python train.py --num_hidden_layers=19 --hidden_size=192 --n_experts=16 --experts_per_token=1 --d_expert=192 --d_shared_expert=0 --hidden_act="swiglu" --moe_layers=[1, 2, 3, 4, 5, 6, 7, 8, 9, 10, 11, 12, 13, 14, 15, 16, 17, 18] --router_score="softmax" --normalize_top_k=false --routed_scale=7.86 --balance_loss=0.00943 --balance_bias=false --router_noise=0.1 --router_logit_norm=1.5 --init_std_router=0.00616 --lr_router=0.00126 --vocab_size=2048 --norm="rmsnorm" --norm_eps=1e-06 --tie_word_embeddings=false --optimizer="adamw" --learning_rate=0.00271 --beta1=0.9 --beta2=0.95 --max_grad_norm=0.5 --batch_tokens=65536 --max_seq_len=512 --train_tokens=319100000 --max_steps=4870 --dataset="wikipedia_en"
Below are experts of layer 8 (counted from 0) of a mixture-of-experts language model. Rows are named gate (a neuron's input weights, with its number), up (a neuron's input weights, with its number), down (a neuron's output weights, with its number) and show model dimensions 128-191. Each number is 500 + 40 x the weight over its row's rms, rounded and kept within 0 to 999. Numbers have three digits each.
Before each expert's rows: a language model's description of what the expert responds to; "mostly gets" lists some tokens that are sent to it at least half of the time. This comes from a sample of Wikipedia text that the model never trained on.

# expert 1
Description: Articles, prepositions and mid-word pieces in prose, tables and pronunciations, such as the, a, from, legislation, terminus, noradrenergic.
mostly gets: " end", " this", "\\", " .", " from", " home"
gate0:482521484578428488542511496568533537509541472525507493600464531518484493495507527564523515550518495508578564483507559551514542472515426481508463482508591525487444468473435501533414435547417491
up0:498504535460526561548432470512462433490482595569440548492531515506498524478458534489476502474505522483467485458558522543596555514499474522494531516464561555525431556540530424520508441460522540
down0:534516406467559508477429503487560541502476540490499448454500534506483459482476502367465436497552452448529519519496475475531461486501491447500458457521506493462528485511486523560438507535470593
gate1:511488515491511457483413454506524506462551513517488497463534510457496496453465551490560422509495498508463452488527549460430538468469486480515474497415435474501560518521521460542493473535463517
up1:483518509553441560452571504440539558540475521542518547429558507545520504460572497497501494501455483551603446529516496561526493595552499455492557447475496454507488492492460522402462442466552469
down1:512535827449531491504501523510501496483528497535533462433538486527461586522521527539483489511492518560536535446483468474489450508519536492514497463529443542461514512495502536521536451504508535
gate2:480547487475559528518472465510431466539456539589538437569601498496480472508475419472512433523475540512476587406484451499480473434478567555456499502496512525484560485540488513506480464549454478
up2:430463523505436523535514489493526453496516497525503558499494524562492520451567485594459471485461568546514522470470516493507536549507527454506479453558489499434546486459525515443487490443475473
down2:463532624559503450573452450521479460470527487527524474471491455458473473562486490504517524450451532478506433527571509551538559509481500525435523401454514518493532498453497464496445472409475537
gate3:460489470501445439506455439501512549559504545505524513494472545453404448488419485476570491439508453508549617496514470479578453563473474512500499505520501543493525478535436547471491475509472581
up3:537562474487472603493469513523483514496489497477427504556518480604519469557481496479520467518430462509499489501535460505503452474528492493439514512440510539441455482401505506534499564514500491
down3:532488740506436554454518492502500452538509453524466533567476513546500534483464499515552531491480463534443610526480542575579534495502492518544522478477549521505518528507539531465453522441486508

# expert 11
Description: Common words and pieces like have, became, is, He, born, quotation marks, month abbreviations, and mid-word letters such as l(a)unch.
mostly gets: " have", "″", " became", " Will", " National", "\""
gate0:443432473511514508481483473519528587447557534478517499429524553451495520510615499468504512535522513540551465525542552489440517469488470450451492574570517532533452472518488434480510475485526479
up0:491543526501477554480465513452499545513454479496520438502521474487475542514469502485470533445495467474571498468531513487452510521467492478490558570475494505499568454517411563542496523530485450
down0:531428511507491554509417547404520522442429554478521493494488423469484504468460492461503560572434540553579451497521407481483463479469480430504482528503585463471512473524499520539497432450438481
gate1:514507451504511518450405573455501478500427425507571567418469469447420497506501442488449553507449495543472515538499545570510485487501595491521569525475472485467479502515534455534509492513489433
up1:540430501500496450594494433461455494460464484548573516448499458537418480450446461537479545467506505477446473500506409549469547520433560511480492519485516533464518521520533512508514471538460428
down1:545505345560476488445462500504520474527500436498539500490472528490491471494484531472405514550422453469506538503562518479604520568448546527524488493464525499522493434483540478452491526477484439
gate2:433385494493506474480555450506506511422465541512513507466454564447475488572466502543516533495520560464504503416439559498481529525477542564425499519511437495560504541465558544499510492517542472
up2:505589515509517501496436558501459486503537422520503505534581495505525514429473528514413498535453501534438495550513474442527479530486484433487547443570521516469504489513452485547492532519496495
down2:504535929502526468539522468508450495483522465505507466489519458480498490525486478506478518444502508502502501503477471524546518505503519531494471508502471509479498532520508491482521464467508491
gate3:500512493498479498536475494555533507398495569486510493525515532494473459481483577470501522460462492457536509534512523514492576385579547562520432542435464511505424581489467499557469443563505564
up3:529505451554488521508543539496505538478453506582438557510510432553423494485535485426538536551531482424503515516456500537488497527456461493454456561505564463482530505532524515454487511512495521
down3:508500718431523519573509441521495507497556516495519461485580520537439524480469552549524430505497537431512448480552420576468482481460489493495544484486497502478454540467517438522568517494493493

# expert 8
Description: Word-final suffixes like -ly, -ous, -ible, -ings, -ed, plus the Total, =, ·, • and | markers in tables.
mostly gets: " ·", " Total", "ible", " •", "areer", "="
gate0:572540445529491538462523553492580526506455569455517526459513485503488561543582580516423561474459564460517436540545502450509545505514517510469476509523495503509539443460527494509477547505523551
up0:545507518530494472458450478537520460481515508391480503520562537481486561448509523503460489507467454468541453531520411503511482535509457495571450577493466469482490569539460497540503559461428521
down0:502402513428445492538406589516458491457444554456455497475491493517574490567446506457431460484519480466482510477485461478488477548437548434480584532511442494538483519544557561593448514516454581
gate1:479447574528520526486401548482543424473392441495442512476539468601435553545510513491471554603522440630529496506533507493440457527488565531476581481494544493556541524517455492563497533506583579
up1:488543484473576480514503527484504466498483552521504481506508503475500456494457471423506532503540581516534556540428489592540489475483495484544536523516507507532536519457473431535471513455498507
down1:550505481445446515528459534473496502469430495438514546556480452482539489487482480498477459533533532471465526543461453487460494572468516471536511527440479515463493523440479521503533494529572551
gate2:470520420555478496475472499539497571530417483536490476459527530475480527546427519514457610492485437538547452531479448474476484474520508469519498468537491508607555590532494492553592544484515581
up2:475523509591511502509440534453513450529507418482513492547471494568474513483505468519561496445511488492529515520496544488505461489448572452470467543517514556476469553528468515492510438456445450
down2:522471513396524553458406527527481548492474518496485528525389490538508493489473574561454503471506534559554522540494444496460465515447491373566431549538484515519474551493428481464580535519518443
gate3:513480530480513508508555528493533534505540591494541514462442504512503484484483480512476522441468552448560463446506574463518564507413555490509494447485516512565550493503537528450506489495491485
up3:506540497491517432417464551477447507488416539522556553470471476525485475441535481498497476545509428489504624510459530523494485520425495552436500570474553488464533466557524508422438563528492469
down3:532470446538528475482481481486543514460505499475448526470418469509538573466479533507449491490462471418506491484537457473550448449453509587532484474469455499505464555555529480455519431519532471

# expert 15
Description: Word-initial fragments like st, wh, le, rece, exp, colons after Website, spaces before years, and digits in sports stat tables.
mostly gets: " wh", "!", " stud", " le", " exp", " rece"
gate0:478548539498451473492481522561547503486588524546496491541507535543447459482502496546518496470517472388515490446425528481440505472467486536439533426479524439498477443558420580493482502536514530
up0:491495497519522569511482452493471496510526552407541562516513452511554573470566575564484520476505565473510430526479492500479496466474544510415468490480504438548538480508507531488540504507459483
down0:470483517526469467582444514480492546598525513532542520443488524440565487474501464498497514478457412501353509486517436474476501488573502470543505525636485522486590463511449512399530484474534532
gate1:468464458557591584438507553449483535423489528461478457525520507509531536525494540468548509485501527512494458478478499470541550497513453554391526466426441525553600531509444404539384507450449488
up1:494547559503532421508511525635450493449516487497469468503416584465535634476457484484520555557460515519516568471436468469477522494503617532504511498506436528477481499450458495544479549505425519
down1:430497376516527436461533536496501449466518493601478524466433501445539463498506520493455457511442486490457449488574565494475502479514482461555489544527501456451525443496567532498557429556511521
gate2:520499577518493528563461486462467481469524462448575527548478466515490526491535602505516492558516471514497471475518544456478559517529505476435406533576440449547586515464420485521569541481467533
up2:535545475483507524473496624460467453473466574462510526436517510456511521509459457524486532497506480481566519514447549469539464504562596541551568553550466448531532436533491463440472493518523544
down2:594497363450526484495476514503522467469535477505457453532505562551490465411458522478578471517530504412544487556488523480492478566488527525503530585486448494477524541575592562512522532424476520
gate3:477493542496460509545461561527515530475584477458493482481477573560505528494486479574503427532481447492549481438552446497475481566530558503571493504514497510450478478510504578453458554415478450
up3:494463474476514451516481432534442489491494568542532505520508497524490469525491549489538509495525562536477444584457504555528536542461488525443461517558532524514500550487472497508459504588548527
down3:483503242487502480566492497505432528417559516499552510513509519473566539459446522574537479494481471538480488503477443499489491520524559506478446458508523555583565501466539513466476509495534453

# expert 9
Description: Colons after infobox field names, dashes that start list lines, table bars, and mid-word pieces like w(and)er, Sp(an)ish.
mostly gets: " lead", " fl", " str", "ople", " Gu", " Fl"
gate0:468499468518512495544434475504538560565455595562509588486537538520421553546493551397454472508517505515528581509446469492385545540473527457529485531546547489515480514418517464504462508599446550
up0:522497492538491554476484482558373509523554488482436502544499521522527547443521491504516532532484458477476554481542485449452470526517503547538485632489416493505457490436429503510498479448539510
down0:499482560488471504434494439540479528461501608478565536523439513475511499499505471582436475459460532514469524442450610468440445552502515431486489495552483536438500509443410495507378533493527472
gate1:491508502510545567439540563481443551501450494523405565461519515447448490521444523443496537504537544522476493467480522506491576510554539557507577448527441439553532473580441448512490563487528528
up1:484533449529512493523502500468496489530439480474549502423412435492463508471532501451538514472564460515505516526537399497475542479488529511507552509544502455532622495457452528498526491536436473
down1:516491410439560524493507474523511463481474511493513516543437434457505554516522501459527509525506546445484537611499572483502425450544489513516530516541465522524508596543486514420497452535503547
gate2:515498521527428456513517552481532587528469493422590578505458479513534448454438501508543496573475542533481493507483497530510472537498529544464526553472503497477502502468533490393534487531545472
up2:473509509552496495542584521555493513496546555515483511456490432471508575507493500509447503441464506493518548493487480485477504424430577518489546498470483536442487541488595521492492444510501474
down2:488511237542492460523471498504464524449457530461485520504519464465511553476523461534502534493515507470592514515462456459496533478494543522457517491460468545494513535520461480484530557475512551
gate3:515448514474472483458552451436536486474494516492544519536517503451466519520500437440463565561485477506479487508557517515499545505503524436477543506487417421553503573438418470506461514501523470
up3:475484470499447466461502472504513504499448533442525533556425481526519504500494475387447581546483502524513557523460479429499591501464491518436517516452610519445572524472544475530468421503483449
down3:605488584507496522456477509546475412447432524558459501469473526503550452504490497506526475595404530516433487489460571438448493559495477502465491496545427507484478475447532535517573507547493439

# expert 5
Description: Endings of place and team names in sports tables (Colorado, Oregon, Toronto), plus be, were, being, commas and table bars.
mostly gets: " San", " being", " Co", " be", " Br", " co"
gate0:438544525505476433453466552507483456496459498473506561465551463494484479528525474476437429485497543465484528496507542444432454507519573439540537549494450482473502521538446493484557463461466431
up0:579490482511521469540460591606458491518556510494522444465434482488522532466481555524587511498458495473501486533569518505470462415456479563452488423515522610535580512501439447539454556495500443
down0:538416284515546469495470486441494516477486495502535469516494458534505439503450509500545523526474537569507502499464507490520503503513495528478470501455527473486583499493508501485516447521521491
gate1:521514497535427517476494511500510486548528529489551507521501468468427504485429552461458518460552509484460519446410495509517497535520537486498511541485462573518537460482474491542438442549470398
up1:572522518476471480532555481507512501505490521524471527523485487508460553555465603576472494456517562499533530541484472489480453463476457509441549536526480473447546557474519489550587525529554520
down1:518453469470519488519480504568510554434486491480563404527473456551478502468382488495533504478582559433510481493526484434536468493456524476518458483536439547458552538447523504496509418443464517
gate2:447461505588481422518439481438505452498503519464451552511502423418501587513466581501470478506551494550598470528423555426413450486499485491508494529500520485544542447492448531454519459546476516
up2:538513441467472507507520461562490539507540479497525475481508444555471496553560494529510510447504465443471493496490444442400518509461455533457421470447419562521447588515474446542500475532453445
down2:511531387557561479462484536508504481488517504461423553521490483489481557478512408492466462461474504470521475550551470570504532491498422465465487554436551492460531499470482494456499450439488561
gate3:536384476536488453518523548519496472519497495525481531496519546480530431489474502501542488495509491485529454524522566494544497509503518486532463492502542545511406505532542500470430452528490465
up3:502467500454537437482473542485465423533470575541523567571564489559554454520503432509508507524486477494438471538490537478467457532517442508525509507462538538527474479450452485521550484532497506
down3:561423646551484483525519489534557492520409515468529519505493511564507536465462558453531533494503442463437529510488445476489456585514500555510493468466567532555519454484437555487513571537488490

# expert 4
Description: Closing braces and parentheses in LaTeX math and infoboxes, table pipes, and clause openers like After, However, when.
mostly gets: " After", "owever", "echn", "}", " when", "ball"
gate0:466466513554463537524540498506485532471477473557542499489477533441394476427524462429505488531552514520464498519549573511482418532411429496460456459553485517483595460523506462576529472492512463
up0:459573430531439506515514519517448503597585537547524503511489568532476466434446552521480548546507501567499582478498476528523430469496499546527488605482503543440527534456471506497493472524407458
down0:476504406504428488551541484463524419521548527449550557464498489479527515494461516470435555503495550518477541531528415479455546575488515486586410564535496544475538515507597452510503461539459492
gate1:565490568516483515581510471530458448477486488474491520549457449543441506489566506533544506475568499440543470504536493525529526512492551461451514536470583532546519392475511467479428450573533387
up1:519518482486462446490574424536537474459458448523502561569525485475461481459560485577535475487477459426498506455516517501511452586532478500469456437452393557496506493561469534448490508578524480
down1:482461445521439494546520514478519420485443459418494495557492478426489540508514486470434555441508527536424504500541482545503534537529557465507491524544468484453455513517495546579479534452428484
gate2:469532552607461542505451528530518499519527491450561439541461496508476511499567486494515479487474492466519531533515481399567460621434477442488467464517542477488476506464543479512505502497526472
up2:504489406487494396531512503451461483493543523422504420449464473499500528538472513522548493458535537556493492498551475477593459477406499477454505444544453496459543465525474445552544536522488512
down2:497460457524501503481491488431465489524564556461525513516484386571551506550519398503561448549470558525562445535458503533494426533445494495518491456483538555485456430547508486525399455583445524
gate3:480566524547484516480523491494524491531572482520446475456542514583514508479460499417445517470520543441518461495425549560562530525490516410478464499538467526468484504494547507529576477480496554
up3:441504540529475507561436453519510534425443536544542549504505483522407498495473546516535505508469498514462490525481500534484527458449435574474494464429606536443508520522499563478505448549496443
down3:519438376557499515546528474499516560457493461525503507480501524445501558436539500493468470453487418498550451508428466506446493545425466553524543520415497464473546489377491474495486472490595496

# expert 10
Description: Newlines, list dashes and == section headings after infobox fields, plus accented letters and Mc in names.
mostly gets: " ==", " Mc", "_{", " ===", "ü", "ă"
gate0:533484528524480469504594476474491499459476463467551433459467494493572475537482508482534515529535467435509427577504465483502503458553476465402462445611531512574484531522484530501479493513473500
up0:481496454566628549424463403457475503523459417516447474512529503453452525527479551498527535498507519535511506444539450445494482542483490543428519484450565466534576495442561455451502508487491498
down0:502474474540480523533472439460507422606518519511514423520399438449480491495497469505523475449460488485507571521487501422516532487579487480413522433533479568505502478525496430607570529488505463
gate1:562520490472488522535589486531501500460511475459451517437519528511478482468530495450515504555542523478471512511431519537497419502458460480528598434559532501531505471477517516484511529460533534
up1:513487505582539578576520550453530455535417507490528525488497444544474498462607587508448435477472469566541469491474530506447521537520471462537505548460538504459496518532519511479560508494480476
down1:560496489514531568512527525511494494463561473442479494493427500492531473515555435531483492470531542528450462445523538475479477499559434526442415488514491510511588539483502540444507509575543414
gate2:430535501519449457463445574486508486583439534482480477486589517457558435458530458511441450467489566594476490485427545536500474497533513393509541562536502539482456484511559485466421537482541482
up2:489544496527471429487475486552486482463540488562476554461473503511547505598450561507457488515500440512510498522520478520506556465440406533444536483533520591462482493540462554486449487468510515
down2:504476505475553401511503496540584480599455458573546504458451554459503455414509465488573471536488498543494436432504492534439460508500507527542497520504502447545455494549525459404478460550507456
gate3:503547548475567412555510592592549548491484559498487528583519470468508442497439519523483560528474521520427512486511484438480609462460431519480546487443519469541571492504468533515529445508389513
up3:498552468482489463512513447436494459578538524573584513474452481517526497547526483402428515520542496429500506524472470504501557452491518491512508471464513421493472449494538480492424447507513495
down3:502523519463530565487412565532516524478540495468497480487575501479510488467509503489476495464512500509473540476575479504505513538557558432531519446496488474500434535467488543489428458463457520

# expert 6
Description: Latin-style prefixes such as inter, sup, sub, the f in Infraorder, and the W closing map coordinates.
mostly gets: " inter", " sup", " Sup", "−", " Ex", " qu"
gate0:514493431485503560532544489538478495481590559514510466504479465480514476516526535523510468486579564500474566560520497526581534500535513517514465493505495492482541507441480486532506507591527534
up0:512503492424405401476518536460472451460476474471544447456544441464525487543534469551536497490516551577457500520505473571494528597540462525457549518547491497487561531479490515459553472454477465
down0:462547529408489501587476463533551458502474572505459493565454480557557524457467487467506565536490500587542525443505471572513476500490493527508522469474535469529481486488502388444438527507484482
gate1:546479462490491521556511539491544534495572559474429483513545444534535514509532528523426503552509486440485449529584522541468481536563542461516518483477519550520513472491444458448451618451572559
up1:521517538441590502500450501473507487562440523502515566486592521521477438557465523469476489429465473522458497506493508447551528600528484478550504482461478567512439512510458508502510535453545488
down1:491488419499509519483515494439536547526467520489514476567501474532466517448537504556596506501532573567466450484462488488551541530540479494441450482495516518582551475468525538554572533482545540
gate2:462481521488526470473489529505529436507548478431516382472414454506506498442537471452513465499517517501500502493518526477597509486507559509524512486508483476539454529562516478524541483465528495
up2:495492549550483552519426499453435491536455481554494494580488556560493528485484522543439419497516551520469458498518463542553496528545486497448477562528579527482508518543501507487541485454503493
down2:527538594529566451481503586576477517547465580549510489496454540578555479505518534516506494495550512466483564512584519465559541507430511531444502481463552430491500478454430534524520508516498510
gate3:510439397556474464565510484487507512468530498464538534451561549505472522452497484515512528524509442443492509484511413537554530518490549564507489394411532511483485542524563419437483464461451519
up3:527549494491484501535529505495426460448545557474485460468484404523453538519468497572409459493474497547550453505496443535516556522426482547514524422522473639474514561486514464465507551504471479
down3:453425406523491548525482541490446501431489480486475491492550542491456482499565556518469508555470473457488479470534466499419507506493501567478523509446520511489508502507471498511442547490530551

# expert 0
Description: Word-internal pieces and single letters inside words across infobox and prose text, such as Co-ord-inates, downl-o-ad, c-oun-tered.
mostly gets: " e", " includ", "э", " al", "clud", " ch"
gate0:539435488469544505548534457565458515557520564499549536448565462509546560468456515475483514476543495564506478486557477495534531457562399528477440467532511548520550538511550422520528543447488480
up0:450515541528512522429449519572498460475562457440433497437506520502539484501525471514470511522477461441530509462492533452513536454390566507543517515508508497413543487560547527508548483529507529
down0:510538240502492482529497526517534504504562507495499494498509483499548516502461474558485463493537522446523596506482547530497488507476500475480575542498524543480486501575542528478583442475526505
gate1:538504561485554478514450465519450453524496596502524531528608552490450508423501534447504494580531517505564529517514524479489489487535463539450504501477556469452558461555547482544455545442518474
up1:507461554504540410445509538519497552445512498491513489509495555540473553494544519526472560469522488443624566537489519507522531403551477521417442517496472541467522470484500484536485456483549464
down1:482483526550472482556469503497571517476491521535500461535459491460554526524538556446476531428462469528542516525498528423494597552468561410469418535525470516481526478527546490449456487456553488
gate2:492495440461489475429529474503587482520523447505430511498518466494487500470499489471483515561478464525539468480490425503535451448542482506509498458448462494455461453499473461528455514507395495
up2:471463529432454461498554503520513585480500481522437482511432498524525544578464579476510496505476532468492457540549513440509496426441541507464522454501485438515517507527464491464449446539499579
down2:490561590539531434415558534502577519529518518535482523492495536520487470533557498466500510424587561486429538543541469506527506544493502432495462532511473481531541546550583471526483421531555527
gate3:518454544447498521532465436536504415582443528497529482502499490522538444465523479450568526556565538517469481576452493435431523482567476465552463456409464450479482526455483486518486523551469492
up3:484466572455408557480582469501480542563512541493406507444439459418536508545475499514537591443527558514541546464520482460523473469433513514507516511500459535567536487494479515513433495497561502
down3:404483545462507470473573492457590523498468500531458533503479539491536509520562560541492519431503497500559472506533532472422591503549569512472493485451503546468486476514541604450483476495511482

# expert 2
Description: Word-initial stems and inner pieces of words and names, such as publ, design, sign, William, Mich, work, and Sp-ec-ies.
mostly gets: " sign", " publ", "ober", " design", " William", " Mich"
gate0:499476510460523533532465526488486500503476521502461537551532492472509492472465489499513534537471534535554541496465492493502426485416491492482491523496515462551449404542482469442479485504426536
up0:550437561483563493466510433475471475467453482400474470494527496550506531559449499512506556490480445473537496542507462483441515503533516491524494541543481469506473465578536486539473498478543522
down0:528423344526523479527431454459467518456466516471540495494528438567535534485487446503501469525536461514506524516525460504478447484551491501503502514473498493495460498484483464473524534507538528
gate1:510533530493481502436497497533442475437457554504544411450507550431524541486589526541532434440543471479487477494561512487505494479563508464474522482529388543493512490536522480521567444481515543
up1:525501482485493487503452553520478517571493511506524534453496464475432484498537553482547536497473564570467449557536441478457436491539526473528495460532407572555505538458477513570500535520466507
down1:531540579497544512439537469512556511487470483444504533495465540486472517463551515453523492507509518463520537499512580538515532530471452449522482519554488486504511488481405502486522430470542440
gate2:452435479495596499475514534451514552464463477531514462515453465525494495531542543495502426539461485545555502501514554411496508537533538402509543512512478524467543524427472459447471467457509471
up2:453390469436487509502452536466552501503517550566474519459475521582502522519517520492443470527517534486584499460472548441463493443478515506454504475457457484506538516460459453489505478427525503
down2:507514283489466496483470501562476526476521477512396515509530541535479510473483488497478440493541508465526595544467485544483483522490570497536496525497514497487563466463482498487456554521512510
gate3:477423526467519564527506467547498458557458536537539512520483483489470573493493476500467485488464555544514513494514519438480544530559555465529512489499481547527511468527489530550517454370463516
up3:473454489469534482420470503545492525553504494512426446468449483508544440572499575464483533486405555510559525566563529420468507476447524476610477535476458517551454536488475480503450489540494510
down3:495476630616480543540533503542486496473507454553461501486486473491471502420444422555436480515444479536525466475514503511509531505556510472479521516545569481471447475433527555522561491529479480

# expert 12
Description: Digits in years and dates, and common verbs like born, known, used, released, held, plus colons after Genus.
mostly gets: " Mo", " him", " used", " known", " born", " original"
gate0:461501433496558455486524559534505480540447495481484498487514426425488471527486510458550518491504481581549495493525491488531508541461473473525548514495425451533552441515431425464496510448482542
up0:491518515557486430553567512457478500486485506442412560537495471494489505518490570453509477500516456529587530505537480482506543517518466510482422465535479488495516506537512476473513455468567545
down0:514491788520523537572447519458492441455516515502480512487484546512524467468541502497547531491419519509511528477519523513498433534468454510529496544511510415505492515468505501508481594543398508
gate1:487464559538443564464506500506468412433494487574504569529524548507495381539524546423584527493557520427447500501390553565561554518459529411474534513511485492516465506537462508506470460452494522
up1:480424506489470477467471503446494536534471458522510549487493554531524546428487531495390511489557562538553598462442449496438542438463465574562457544496522482516524463435492455508508457444508543
down1:507483516469448499503508508499493482483468474457428476540596562553551422499545475547463484604488454512478492478513523487460529479516516518540449440436561389623476454471434505439487511542505539
gate2:474398504574531512506536505553505512530503533508458475551435548584491545446532533470513529521476512540474521492551513553435510570423594525448513490485498451440532525459504519530491441543464474
up2:440480557507561449406469498528484525462472564506483520468415546472494570452488442503514542476500455497607445492549531427455525489554472492511432549528460434522554413550502567443420508489551526
down2:513511696486460461442500471519520460487475466523540553503469540537506524499512490401518490482509467489422486561481496489430534462512463534493461544532458429528499445496538451528445480503565501
gate3:483453505519489444454440515488531538515516476564470487484551484435545513560536526449576575516460506467513517500489463513573568536446451505513576447466406515531587454521514425446463495481503495
up3:519482498570431449485564508490455508519473530608437510434482439509516546520485555486513532538480511557454514489409435521506464433465468553431496486475491476490531531558541497506484456543459496
down3:540492619522450529417635491514553473516479483472508482440500490477487454520405520462522516436511478464467567483489505471498465461515457496522507508452494494511421497478478515563403507446529486

# expert 14
Description: Digits and newlines in tables, word endings like -ia, -ium, -ism, -ography, and words such as career, season, near.
mostly gets: " re", " career", " near", "orld", "ography", "ium"
gate0:541535495529479588452488608434509472468497435489526534513546477515597528445558465549449471436469428473427510479505550491432482527582524440512472425470483581483515490459460516462423496472484497
up0:481508501507447472444470472503522537443538510528504521528439560502512517558535503531486520536471463460563498495511537452499537521483551435490491541538464506540523508524447502442491385484575546
down0:510473532486509469460439494570511558461468473477462352477526481503584478475543540481462506527483479497523472431478582471444458529507541488493529408559516508466543515574442507479469494488451562
gate1:387440467545495462578520495428465525433527508556523531524478466511498577450570480491471497448537519551578544490515498456518595502443539455404453466570447464460504515549528517464542486483499545
up1:522473488524512525548536393458497483540468534510485493578556532502528484541464476482483479535493496419512458484527570514564421499543519465529548498493499496530451491492541467509425514508545537
down1:508504603561437476452443563545496525470540522439478451552488475521524469504517543555512498517454513524563519499481453481411511494476557427440453487527443487521452589440561514507528515433523466
gate2:546525422409471606527464537514458461504527521526467457551501401458504547536461578475480503528462580497570446531586536498470475492499508465477526504589520532462513479479515596471484460482545527
up2:478616454504484553501544538548490539520588507575514506481433427487504541458485502447548495520545516564538512540486543448503606454534440502487468506478500555575532511528521482534477544459507453
down2:484573372521496504500529526482540497529466545519522495564503488474478573513495460463505515470494583443572461589551516518504524522531511499496510464476518550481495517533492470484521453516541493
gate3:534543527470495488517468517506503470492485524436485516480448495426501552533510514488554437515478554469590494487567488508462541494488520497482534454457520500468523407479532507511462442555488463
up3:564452554468490459489493421530445504416465485542455475496551548497488508427504491527442440489487475488514525422497459478455435549460498510482475456538510471556524535363459570464518448510489493
down3:510528504479486414458544490499573500461352501514473528524540531491552459449502509524542557499566508534467483440487409472420535423439478549470523535525522478505541510545513472521471454504538500

# expert 13
Description: Periods, line breaks and list dashes, plus word-final pieces of names and nouns like Jesu(its), Brew(ers), and the word to.
mostly gets: " Man", " man", " can", " sm", " charac", " School"
gate0:490517477559527511557490476497530497526462494442571583397511482513587470501537526493500437507436476447524504509528456468453517481492473516557549501449545469483488486510518502512440525542487443
up0:522476507528463500527462541422444452563446438498485525491554521492488521547476451547498554528517569516440543503509529485485464530574574491509472513584513475445545508447450500538494522485495471
down0:539488493579505533482549507525569484520597469524451434555474517537469484514539476529517544506454432432512523502516491479500470569510495501568524463495437504423503440481460503562485476501515478
gate1:552494494517452561528446489521487507461474421470515478503534463506501532555482467422491467504556565538516497586481496544523529577509446447444407487471528504492530477501588439573574467535497521
up1:537503537428455517461516500445544486515443501454564558515413452451415530482492512534450534449540509483495507509484514474483496418517492527572499497469556520479443423442521565506472484520527452
down1:505496544395437511393520404486456561551481540505441468488524521543536462444455497482483530466571415488492521485504450484511467421543476483515554452497466529487520470488502486408451462478473479
gate2:499532468429411551532486547452449538511465532486541541504542499467563496514446499503556519472515564507485541497528500502501492492546445529532520557493531559496571378492449445457448537570544507
up2:483504487565497532442481465433468516545438460622529524469502551449484462476484439526537487426555506507502512478461518514556566502472478580459492524491462459517487499499504429623416451503529505
down2:506420435495513538454484488499598454508490568509520551564575519478458522534545515532506477488509515467521501480446545473543519544492525530578462497479558546479485481481529515544494417490552515
gate3:486507488468535528534515477487464472555450434507561602465494578548511461521509503443550529419541539500476530561614517488498509443587492522553511539510506530487521530392452512569503406495505481
up3:512459507461485529498540557502545484504551498462511493496495479587567509592502443524461500463612539454536510538570517408559441520557543564500440500518500566611490529507541502496515523466429480
down3:542499403598428448500546496495498509476522489578536443542531513370498534533504482455476487469559529517441482444494498502525544485532525434501460493445546475416554501521593464489501527537502450